From a checkpoint of a small mixture-of-experts model trained on Wikipedia: 62.1M parameters.
Below are experts of layer 11 (counted from 0) of a mixture-of-experts language model. Rows are named router (the router's row for the expert), gate (a neuron's input weights, with its number), up (a neuron's input weights, with its number) and show model dimensions 0-255. Each number is 500 + 50 x the weight over its row's rms, rounded and kept within 0 to 999. Numbers have three digits each.
Before each expert's rows: a language model's description of what the expert responds to. This comes from a sample of Wikipedia text that the model never trained on.

# expert 19
Description: Short word pieces, pronouns. Short syllable pieces like o, re, he, co, bo, do inside words and song or album titles, plus sentence-level pronouns he and she.
router:445553516503466496458448535486589558487516479475487581505476492494484557443485511491514523482481549432393495426468589487455562534469582505589587442452405528458440499520463493492502574435479456535627479562527472517475529428528526528484514550546535568424499487449528521492561548536510517483417463531472431513510571577449479590561460505445459522430403437491457501511522468478518490490554472521499495544527555439559541562492463481492582455436505456473467563543482471498467480450539516570491400427462541565435422419479537485539540433510453477499499448364623565453525521483547433503579509595489496537496571399459490483488538428509510471497425459540412531478575558575494444569423608543447546426470593471474508604476523500408461684426493525445569502494460430551481473524497557
gate1:491486451568551495494506530504495503397503452561491450483397516561532510449473474501530499438628458468472525470528631460529502515601512575497482527525474447498469564449476514445521448500483431548469567519473530479493543463548552520472492566623432552512550483505407455436518554558557419507486475504442491458482477591400552587632462502430536487434456438501508544450533526511491455515508526450478477433478481443608493448526533494359484556483587560485480526537472441438490518463455446579493362531499565601447415559467540430545587537429497464533422529507521640490519459499550471610440454380405431534447488463479499480475506543557551450556423430496523477503433500548553540561462475525433474535540568528482504539574534466547545574498516513526532411582486485498518488483524487
up1:502482380506505589627510404574554479480510438508527513509385548546470457551446525489570540479661501500536558549478537528478545547549406548479474546512497462490484519505451503417493505534446465533498515436452533462508475528572524535486486544564478571489559551514483441494429458494544470480496464527551443420598470581444523451614454376459577497406577377536520542435597542463462555508481480457426515516463452446616465476450535521472535488465508525561439500594485547447462492511479546539503510425532494483492440523434539454528505491542517564492474515486496523436439503506526445484473537429442464470414474560431530523521512589539551419439507423482445496581381485478523498522454505458486484527523525581500483627561491560537448476602524457557435423506448530468558635484437503

# expert 16
Description: Articles and of the. Articles and short function phrases such as the, The, of the, and the, 's, often sentence- or section-initial or inside organization names.
router:535554503464531414560457514550424499425602572541490502508487525533507499500484487456454473518458414565589430543440561582509491471508416503542498466515520466547514452458464445561553544528560475446508471561431435434517534502552579460496464517512448500530562517556512552518499490451519528511591471533504425534536452482525532529647544441512562490411556598545588543525501428470376602563472583579403569482429513561511536397407497568517489552473429507561462457522461460513559496479529551502539572468469442496416547504573517532464481538495515494532442548600522493422534519488471542448469482462563572580544529500552528516447555558532433557424467426485507484594516368437523472586542436456454509448513464473488542587590555507469473554477469490518543472424522495476443546487375586
gate1:569429484566511410521423539478496511492494602451409490515457551551544560488523511534476575424478452498529541481438510457492501554555490610487576501527420483501483413523475502452415506453552400529549545548521510401460521476493487566535468472519478467479544522479432429506536545521532437443440472480554470506537491487444530517478460397516539557564515530424551617452473385499438591425447486507494524587484530454542533453406500401540419454427530564530404552481497546520510510501519519509496567532539500502414468504521584495476556467471488439486433503548546556480452518468625491535510475470510428445620554482489442462632514505565508541506553570573475557488565400459496546630591471483518392502517493516520420508407636541516522513481509514480458490576376518466500496491454488
up1:504460517524476508558439498405533524489538638443418435492502574551543564477501463492412520462467496545475568460467488384522469520599505555436601461501458462496464411497447507396485444545528468527508474601495541413470534480471473533496440513512462470525487479526464459461484583541558450380494518558543514511484526529477483506492485478467509513580513515475515598506459465503402528480425468492535541513420608423534526458476527431525412425465536555447485488487489580512514536527550559471552517520586494500401482509502533525468557527499557394506542416514530593522424433510597543507450379446495386518534538481458454405570571546531502569468533526566507556501487403473456571581551512502500437502591498511482465481398638623488516523566498506528420536536420573472562502517484476

# expert 30
Description: Table and list separators. Pipe cell dividers, line-start dashes of infobox field lists and list commas, such as - Capacity:, | Publication |.
router:557596520432517493540447465451466519487370477462453535482475487479459464543437473602450413575529455468436458558419466531426592597442460479447438430474514492424506542462399505557505550535502461470440520587447438505569555512501522521514523629428516490501530510526430532493543456467531473501627412478541534490491511447494463486509525548480499444523547549556465536488496504506491482507520550454426544566505463541526478552542470484388390567500483452520409511561544455552446550460557509522463561548589498523458598549511558497449454429528542543505517465556620569562475502572452598500579485550519470543487568546482550520456496590480451402479525567459524529599415444433588419444437581530515493555473442595429464611512458441513541437507480456534522521532540540448493481535502493
gate0:559477499567557475499491544435414492460481442465536403534412511429539481440567557440437436567484478464463534507511409571562519575471484550394517487545516380544506478567571470514424482532547448570374504445456463529554540563587470464451529475484486508508548557512531531580470450388541503438453433444570455528463559506529496512473489441536508470528492489536494438485512522552456478497476412547575618621499483521501428496414470576515526582481552529557508524450493550545524540493379448562541493547523582494455452618449425422455555480536423551468540529451552485482575543479450539424451495457520503545478418492510514419527506429475537490457426473444556465552468469562521554506492467485441463528502541540487554518638487439518431476605518505512504488495574602531519423533464589
up0:488394454532540547504450479476508507449454469524504462571408478433556560465488510426500439567450513533455562501538401527541490540446484590529465470486470442514505464502566569484471471564616477502474479492464493522492503544579490467484519505433473512462557631493565530476436501468516451493490467537566455503485558461500472510516460406537523468476418541472523439469540570533454458578452452661595646500534597520472445467438461627512523632432487531599513466412525571468491511436478473533468525527556574521463511600451385494544456434470436544469619570506484471427469476471439459448517455494507487534469463462514403505487539392447528508471465513475477463525437453591574469502441504496485445523514521549500683466476503487522510465601519526535537570507527546538446509494528515

# expert 40
Description: Locative and directional prepositions. Prepositions like in, to, at, into, on, from, after following nouns or verbs in narrative prose, before the, his or their.
router:360514454461541455477548525584453489487570500623494481481529515482609442536457581463418476500541584452568404556474532561469562495484494512386537488418497524571495518518552513479622610564513557418557562505449411439545527543480556514495484464465492508577506525529552573494468452530540578493533427517588501512505481517545461536500529397527510503457533516528510558523487448457543528659516552518460455559501504478421500545498511531468581580558479468517525452468447455593620558497490450435546526481434514506459593399542549456496533513391507487558456508440479485524490504525478585439569558495538445563510416466508503535457552545589391446451491489442565552511486492493567480532476436516491565549484430539478462533583441586573480551457469510557575472463563527554521525454465515
gate0:477436387505524441427571535416554500537536461571536535496464515471531441494485504516514533522571526543459444455489455500475550489556500558504496476476530470531394488498541489504506602422410501529515520446456479477474509480482499514561482440382469528561506505599517476490469501503487451529459411534548457474494626456377537484502485519455470561450465441491504518587521402502493462487609509368486476446490635466520490453466444537504522445420505507450539499468470511466445542578537491399518521544573508515460513530493545432452535461437483459632614523515429427468560492499561396502476577506586510512500523467485533499589541488477525537435550569463509489487569534454448544570509591516550471422472462436611515603408567463560625502438526524583525524521426512483566452437607499
up0:481504410515432452522489587415574468483569476529603477535528558527489446483426541428554506555591549446419476480444394514473504508531486524463567449370497419504418486485516515555551574452446459509498513525448455487513521503505584551533474468518456574495514497580473457506410513475495493530521490549516506509512562493405477507468556547459532591500461485526465536575547400446533462475540536381437448466456582480547502551504487452513486520379498507535550511492509495443479551543538508408572593523553507522450516513459532472433583418386491397530543609483399474468491510500521454422491601566511449537478548432538541469511507514449610546456458508494448441446507568438487443522502578512474526545507479442557555640481516498525606422459429585601546530454499573459529521440523508